config = dict(
    normalize_top_k=False,
    balance_bias=True,
    vocab_size=32768,
    norm_eps=1e-06,
    optimizer='soap_variant',
)
Below are experts of layer 4 (counted from 0) of a mixture-of-experts language model. Rows are named router (the router's row for the expert), gate (a neuron's input weights, with its number), up (a neuron's input weights, with its number) and show model dimensions 0-255. Each number is 128 + 32 x the weight over its row's rms, rounded and kept within 0 to 255. Numbers have three digits each.
After each expert's rows: a language model's description of what the expert responds to; "comes after" lists some tokens at least twice as common just before its tokens as in all text. This comes from a sample of Wikipedia text that the model never trained on. Tokens count by the router's weight.

# expert 21
router:111077111117114104131137091145113125067119129095069166163167148149157151136128114146108091188096159158148134183084160160175109119139133137134090114166110151102124166103195142132069133115096169090127086152110144101120139097140095161120108149185105133184154112123152165110131094170130119117142211102081145109105099155162108142083142151152158090148092138114132054139131155127052160098176108140133043083066162110130076147077068111182113142122146096127116150123147137183077123163143110143131119113168137113125132148141119113061099136133081173167155162138129082132165168145183162076125153145140186133135105081153055080109194138068100139106152144134127094119155133166169112118065227171120154124073110061153081125143124148075132080145170167125126098176129110123117149166072136
gate1:136184140112112130105137169088112098118148138115095125081153151086127127092148109072150109209145136125126124194144145126121165088084107146098177104132124133156194148133080116097158089083097068101134128141073131130081171136100106169105123136064177087121163112139131080126113111149104208175121084181195162148085146112131128080089077143124154139151095157114109127146205101121052091110138094106240117101102099098174093157159153135075190153175157134108094126130154070114127117112129181131138130166110182116135147126124148140152072097158140105124160109168162149170110127100173124164136118116124117158098167118155202144135145111116125127098117112149151118122147191121215116184177099143161149173142111101118140095215096106141094138123160126128138118158081181185111086093122157
up1:162166087157175106073118113133113132161132070120188159201148120134109102065136105083140167111120125139122127147143198080129189133127078120086124104127128132153101124095070144104127173181136136102184129147075116163149136146131049174129128134126155098068177120168160106153177086093131123246122125134191116090075113126141131105127154141113132152141111181140126144177092182135136163159110072127166153123105119091147150144147035177090138112180144100127165150149093138070138095130150135129143120104096135165115130153073127149143089087156067105164125099089132161159117091071112123102171120126169106149130137122179137185078085120111135132114132191131112114122161164125124079106178125076177134148144147074158133127142162110088144105104081115126092119058145156221112163130162105
Description: Abstract nouns after the, his or their and before of or in, such as career, life, history, role, work, debut, season.
comes after: " the", " his", " in", " a", " their", " its"

# expert 38
router:081093088140093129152090081192161150110128160052116147149158141110150107111173125131121129104083164157135099140108151144174067098153095114143113163166111125140107142100100136135095145152123128051075099174109118154115174133121086128118039096191062091122116108115143117082154085124151131152199139174116192101095101145146118145132173116194154145121084146111163106137156090169107135130149134115102098109116153127138170098154110091173172127118106127116121109116183146129159108082172127134155099143144127043058144073103103130147054105131118116179149097109146142168142103179134117067078169144186112207183123101184099134060157066094096130081122166129144191140131162136159147095095139143171149142091107122116125094155164193095132088071124137137136084142185115125123115177123156
gate1:061085151064123090105130131118105114163070184182139217123159135179119109044092143076106137145087099119158061162104092090117101117135120107152095144119145107095138095105146172164141099175087159140117155129139175127130149163196111147075156142145088095133099198088133120131121139113139091076140063127108136119188164115063078121054134121091124163154116148115156120113197144168119125160166125177094209124134128145144199123128054107152133155118129138149082095115147060099118123123136140173136157098103106136167170163137112179112057152112142135159091095154114162174127188164080166118064118095096141111103051124145102136121093089135178154125100099120114110159107122108133138102115121154135141106077134123139201155130175163122161164121137179114154117148087150100140090122122116
up1:110094197077091108092113121096102062190071157197120203123184129190113101070061155102116103159087101074176071149101083067085089131130114126125109131098131102078147105095154142139145092116129179129139169133175145108122126130185091143076144143144077076133121179067126145114127113127160112106112068126091179132142159116058134106112153131100132166174104115122125167081179110149124101164174115155130195106143140160150181147119078157157138137118114139142082103129161078090125115158123172130138158117082107139149177155159121155125100165128180160131105115126128169168131144169103151117056125084104151140114043136142145123123089116165191143109124133098142134192124113138126114113123117177143186104076142104106225144129171165122145155164111190126148138125093120100144094109133097
Description: Pipe separators opening table rows or cells, list dashes, and infobox field colons such as Born:, Genus:, by:, name:.
comes after: "\n", "-", " ", "|", "\n ", " DF"

# expert 24
router:099111105112092114148114081181173142101125129119099120140191169110151111101168089132094061088061143147112071142034216104126090126094150037171117147194156160082133160096107147157158182157108184135094089173133116099089171094173106139153143132156112091148103092124142152142105102110145069144177132173118123131069110139143089137073193091107177136141147117128129112157153097155080160120112118138150099103126118128115153166098072076161122148105127081139159138127171156173113087141146155145161121120118141115083146126184098081081062146114130165159139146127129130120149106177156183081107136147124160182123100130185089121055143163120116183123122121170134154098141083215169134134085157128162098093161065138139166158151142171120092101113160141135095138135142091098096120171124145
gate1:154079126131168079097189129126175143101096194130121162125144199123160180159077112107132110078143145104111091081117141122114103108155140141082108138142179088145110094129155128159059122176097089092169155118157166140154150181060141173154123216133145129183107122118156162128142148102082153101116126087155148082109118078122113157141104162137115169116143148129136123153186081141183129082104141143112100109144140161142089154171143119127085125135101121090174116117090100136072120087104169090103143183109114071149117121117129166176191191087133135164148097082157145106120101122160125065107180203129148151087125166096105106094058097175166138125122126186112138059164145087154163122125109165082157073137109161179123112129128076045143116074158104122170079135159163111114162121145093
up1:120206101074110160136106098111117119110125089156128121131119094111068090110152112104151144203073096145143129155101094140146128136090111120148121115162116147111114170184140105091171123137170166107099096170081152159179092093127085131090123089152100122120121104100112080123117154132167132168154119138142116099183163167148177156128106116145171110090068075180131109137101133096122159174124102131130128154108090116134123116112098098104129142079197115119117151140192146133153110214177079155182161109122172111155093151115106169087136098132108119125152144183122158164159150107137180150111076091119151039153158085115105182117239161079087083134101117115093112140138055129098110096064186109164140190161102123095140146097178187166135144152107153137128120106107060080155116144135201
Description: Pipes, numbers and name endings in sports box-score and results tables, such as attendance, records, DeRozan, country codes like IND).
comes after: " |", " ", " 0", ";", " 1", "4"

# expert 57
router:169096069135110145120131138179131116153106137115106089111176177137159139106185124130119067117047146125119078161060169113146129090138119096124095122156148123093134198118112160153126176147135134104112091190113093133077148086137148170100120128175113145155099115098139158076108094119162118127154173181107153125109099124174097151057158108131189059152111179135148105158123100187065153137117151123077104094145118118129184107117057076158153154125111109112165129127144148175127123132169114136168123090114083104100066094124055105126101140113127137137139151128115075117151108205158172093061148132149177143150119104202120117076142116130109149099150140129175177131161099194165142143062179135182175088107035113136161126173138158100092118132153147116127096159106099114074127170085095
gate1:122131144116126157101148176156148133123170148112206127105149202109125089159142177089126102186167106132110131173176121125154169161147148107159138130118097142114152051111029119095151156114094092151157171127156055116135098140157153125114150159172162184112090140126118099128131123100139084143157156165146079089102120119166172105148198119093158145111132190157117076160148105118163135172123124120187161170080093111199107118132076130145141170200126055125161163092101067160106099141030121115041129136164172166133096103133115123102089096108119158108121151049132107114112098111070179135143119105090189109095114196141165072128102135116206086125129076106118094117171162140133141101111099127129096087138115107155142144105119102105173113110142110154140110120092122130163134132119159
up1:148170147158160055128168104154134128048119175102112128129130167114118149108114174145181134154125100187113105142141081115129099200064178068100152151132185079135149123160121082155115146100124113139078175140140119143114126107128093084161137117195062116167117147127140087105161129188160135135094115197105141128103190185134122096059146141120155179147143169207169127154109109159146136199076089087135119150185091104198072138148144138212115159125135116170093102160111067109125161116121106073106108113067159134157091148122120136079137129126129093129161167124119140147097119109112145142110153179170131132185136133135138180146104146115175156109080105133136035090143117138116098090096134111123138129092139078174065122162119176125172148137187135130161132106119144095141106129066134
Description: Table cells and line breaks in number-heavy tables, especially signed vote swings like +1.13 or −2.5, percentages, Nominated, and track times.
comes after: " |", " ", ";", " –", "|---|---|---|", "|---|---|---|---|"

# expert 5
router:152109122097134121162111112153142151076108146140095139129163171170152101077160124113130080148103160114090102102087180120115101133138080113189098163139125156065136169131160155141106170179072155154127091159116086109076135112173132149120080120183125077161113123130141137133110105170167107158132176128097113107099116177113112154102154159113201140102167144090143075100190124168097149111123156136122108082070146072126080137129154126139125120121084126133155096096123157179136071110177109162123124119169098086127076045130073051088127115088102146177178066107145076148132176152174131100126166128161180197141099070132098074096134135102114159075155127142166148112183171150171145114114173158158145074094113090126157138191127155133088143112188163147138114193155130112140042118099122
gate1:151184165103100119120111169152108138121143139097102176095146140116145170087127112124086162097096081152186135106174078156100106101122134159119167139117100128067107087144164119150133152174124090148138106157125142142142134202128114151063180111077116135134143115171105147149183130085126146179143164159054084099181167100106136141104114140121116097088133141119150125112136161135156089185136151126132145170094182102142115097094196135108032085154130107115163091071134129125120114116100141100132099087090113104123174119181122142148134123120104118087122169120154134141152121078138067132102125168135119196083109093159135151144189117041087122106134152164138080108122149118082148168173108092119036181087100180130134142186160169161120135111167109118108142137046114061173087158147224
up1:119025102105145151156125114085117128179167130155127112175118096157156085126136169167138128148144169092111157139075156073130129170133085101144074141130178135188123171119109172093130122101151152120117143132168104135143125126097130135175101150159181147095137159042142088069075140180101140106124094138198169190112115111130129081119144141090129177172119138131131112146104078106071157092190123136131135122118119154111124179147065123127182164070120154113081143176113152102126093125163161156120119141166099126144067144092132122060116117118124171145144056158090153146090133150113150134163154088087106051172139165100124083107147088146135142148128094122093163174119092131183097113082161149092187097171171093133096140086066096086149114150141162163110129127196149177064145117096071
Description: Articles, numerals and adjectives opening a noun phrase before its head, often in time phrases: a few, the first time, same, large.
comes after: " a", " for", " the", " an", " in", " with"

# expert 39
router:155089100140123060128122124175204119108116124092104132137159204098179117117240124149122145113068139153098107108116156111131070123137107076133135163118119136112105158055119145130125104126134155115095065165080095155037181129133097138133071120140118114135172126089122198096145123139145127128177191190127177136099049127150120129139160173090146145109094161134121118119168093174088125131191111104118126063089152094114162133148125068141182149113104148121146130060185128160124045120172091144140132070173140064095147071156108104107089094162087136154129093121122115124154115130177151130099114184170127163156135064123126103117159116093106175111160196157170151114131110150190146151129150122146113162093107134110150101144141152119118065101136109162114143157161108128105123158099176
gate0:100106118080148123115125117111195127097166105081131159157125130132167084179131106140144170150120140180091122100094120120109080088132079187136171096138202102113160171123090129089107160122179120107086173079125117138105199156120134111108134164127130141044074059121140205069157135151091164167078139091113140131153120157167111120142068126180113163116123174108101150122144128104066138097134206095060112112104141129131136112147131123066123170119151120119196125141155130083183179102137094125115130094128160042137168106072157109060117118155158113122118115169134125094153113166082162116146183121144139121171153132098134103210130083128161108176164132099102104081071101156131128136085111147100078121144114096177169142110121147081155171137102146135112159169135089117131200133182157
up0:134136161186124135128139111100084148161068137175135095079106115133071161119130168119097066115172099062145106132136116155139142190074172109156097179130096146159106128136131134132183106121074144137116122204162137150159058057149132102105177091152073143180152122156134051189111191133105094081159140150134097113128157079150131133140161136056085127157141090162185169123144142106150150162123052153184126131150075163110112167124122162208145060115129158150117092074100112171117130158178172109160078169124135196141140139149114157187136127120143160113143148106114104132110131092163067141126087124112135118076108110157129134088114111131102136138155073198120128164126133085112159103158130135141150136084119172075104117133114085191096094138127083155138107123098177123103063133087115
Description: Structural tokens in infoboxes, lists and tables: pipes, dashes, line breaks, field labels like Country:, Website:, Coordinates:, headers like ==See also==.
comes after: "\n", "-", "|", "==", " Time", " "

# expert 32
router:113078142100135109143071118189190149084104163104146142114175147102158117115158115148117106112055148160163113128076148135149071124135138080177133143169136129113108157094122192162135156155100177107085062166136126165053175107161121145096083116202107072160122105106135162096177117137146106125168168162134160115143074178139116172066124143117143113138113162140111149160148072153077133140162136154106090062107148109106158110149126057157161129097108101102114102093179186222135110134166112147184148111124134101124138095115114078095090104101094122126134134082154107187161137212139172115107126128203122163138100105184098147125142096143136146116112179129174166107132134138175146135105135130168156141069109069110156129144144151074102097127109115183127144120111110137089074211078106
gate1:172120129067104196201153142115059044131077154088157093114106108100088160132055099142112134125127150135101112167124150114103070156102122108173109114125150066108103124116148160151148083133123133158118127146096101110095088135141147124139098095119135132121086115197082085105071094094086119182142127079174148125132042170072082142130146073167105114148182117181121143082147112105151166156100168124110098102176092106168079095093151172144114070124160122125140082123069111144181104089129117127115152227141125192093167124143100126164134104121124143139153137171165126163111151117206157158147135104127146172125096141112157100140125128089144108132146117182101171171158156153144134181137084116177152144103095110101186102181127166147117150072119153195156134127058129152135118122173119
up1:158123174074069191174182139137100000132048126089148068092106150118093143154084053122136151145130112159136155174103106118084101167119142146165101143117139073092150175118145128119153064150124166129146161120113131133097122128132144130140090147128127106125086131168124094131078122115098143152139095132178164097139043163087069089123140063159110120121157094187115176108149119076155160174115184104139121119147084097145079108115175182111108070138132093115130080110089104125164111110143112107108150184143128150105154133142083161120134078155110153143179149160155120153106167131159123184095119120140145155129105112088155144150111143117119078130147147179113186186123126137139117165123096112135159160142087112128203125145132178146158184084107116206158118129024123152136129141155108
Description: Line breaks ending infobox fields and paragraphs, and the next line's dash or header words like Personal, Preceded, Coordinates.
comes after: "\n", " =", ")", ".", "-", ";"

# expert 43
router:105093107138148116128106145141157160110148108089080157115197142096174154087185075171112119132097164109110146126114177104133114101150113092141060145173128139097134180126110137137126198147137145094028056202137134100128136091129121141140074106163089082129108047134154150029143094128139110120189165211146158122086030127154101147117159141132137117114105160133130097091108095176106147152150126091143070100093142097160166117129088100128177110123104129107204145113164136166137090120182117205151084111133104128080145142142054110067079121137102147158165121078117110162168128143140120108104125106127124184140139105171082112104142152132114148102112159214149170143162131175170099168106154115143106127149072142143127159138174125094103124138138137111125124167170092143106129133099177
gate1:147123207175215140131157134103153116160121152133127137107145200077149149150164107223102141199182085132152183116095058131143143171088169121099167102090123181094113139135100136175116138127132093136053136190124183099127127142145208161069135112136103129153109092154126129088112058166096137156127141112171178151078197149142136122142158172090107132138130055093112122134120141134116099121149116161155077056178132117133163085124105130133127122160121179105147194129141184172143098135133196107139104108106098167128157108170113106084116124139154150123097108092105074125162018114133104125177153142113146062135122124094117143180120109148155110160118123129110133129113109147164170145147139129144119113151116134148128137121150112156057198114089164073126144093078148153153132090099132
up1:093114046096042118122113106176105147104179130137134128146115101197112092100107132096175101088107147116091085136184198129139093076162064175158099175129141106158121121139140139107141134136128201127195088099139117133141162089125049108148127140131161153078137170095117136154127202078110123081141115151080041105147077123139108120101119089137119158151106187165148152140124149131148139107090141128114170164108083100120103143122133098128089139116123102151137074131081096108107161105128075144126156126145145082144118165091155132172107130103111103123164168177104170119096218101120147131120093111145108184136131166164105139043150127112126174103108131140141154109142169119055082132079126138132109162160149188147104114154085129123147031161167072184142117150179149097090115174157119
Description: Month names and years starting table rows or dated list entries, such as December 6 and 2016 in filmographies, plus squad position codes MF, FW, DF, GK.
comes after: "|", " |", "-", "On", " On", "19"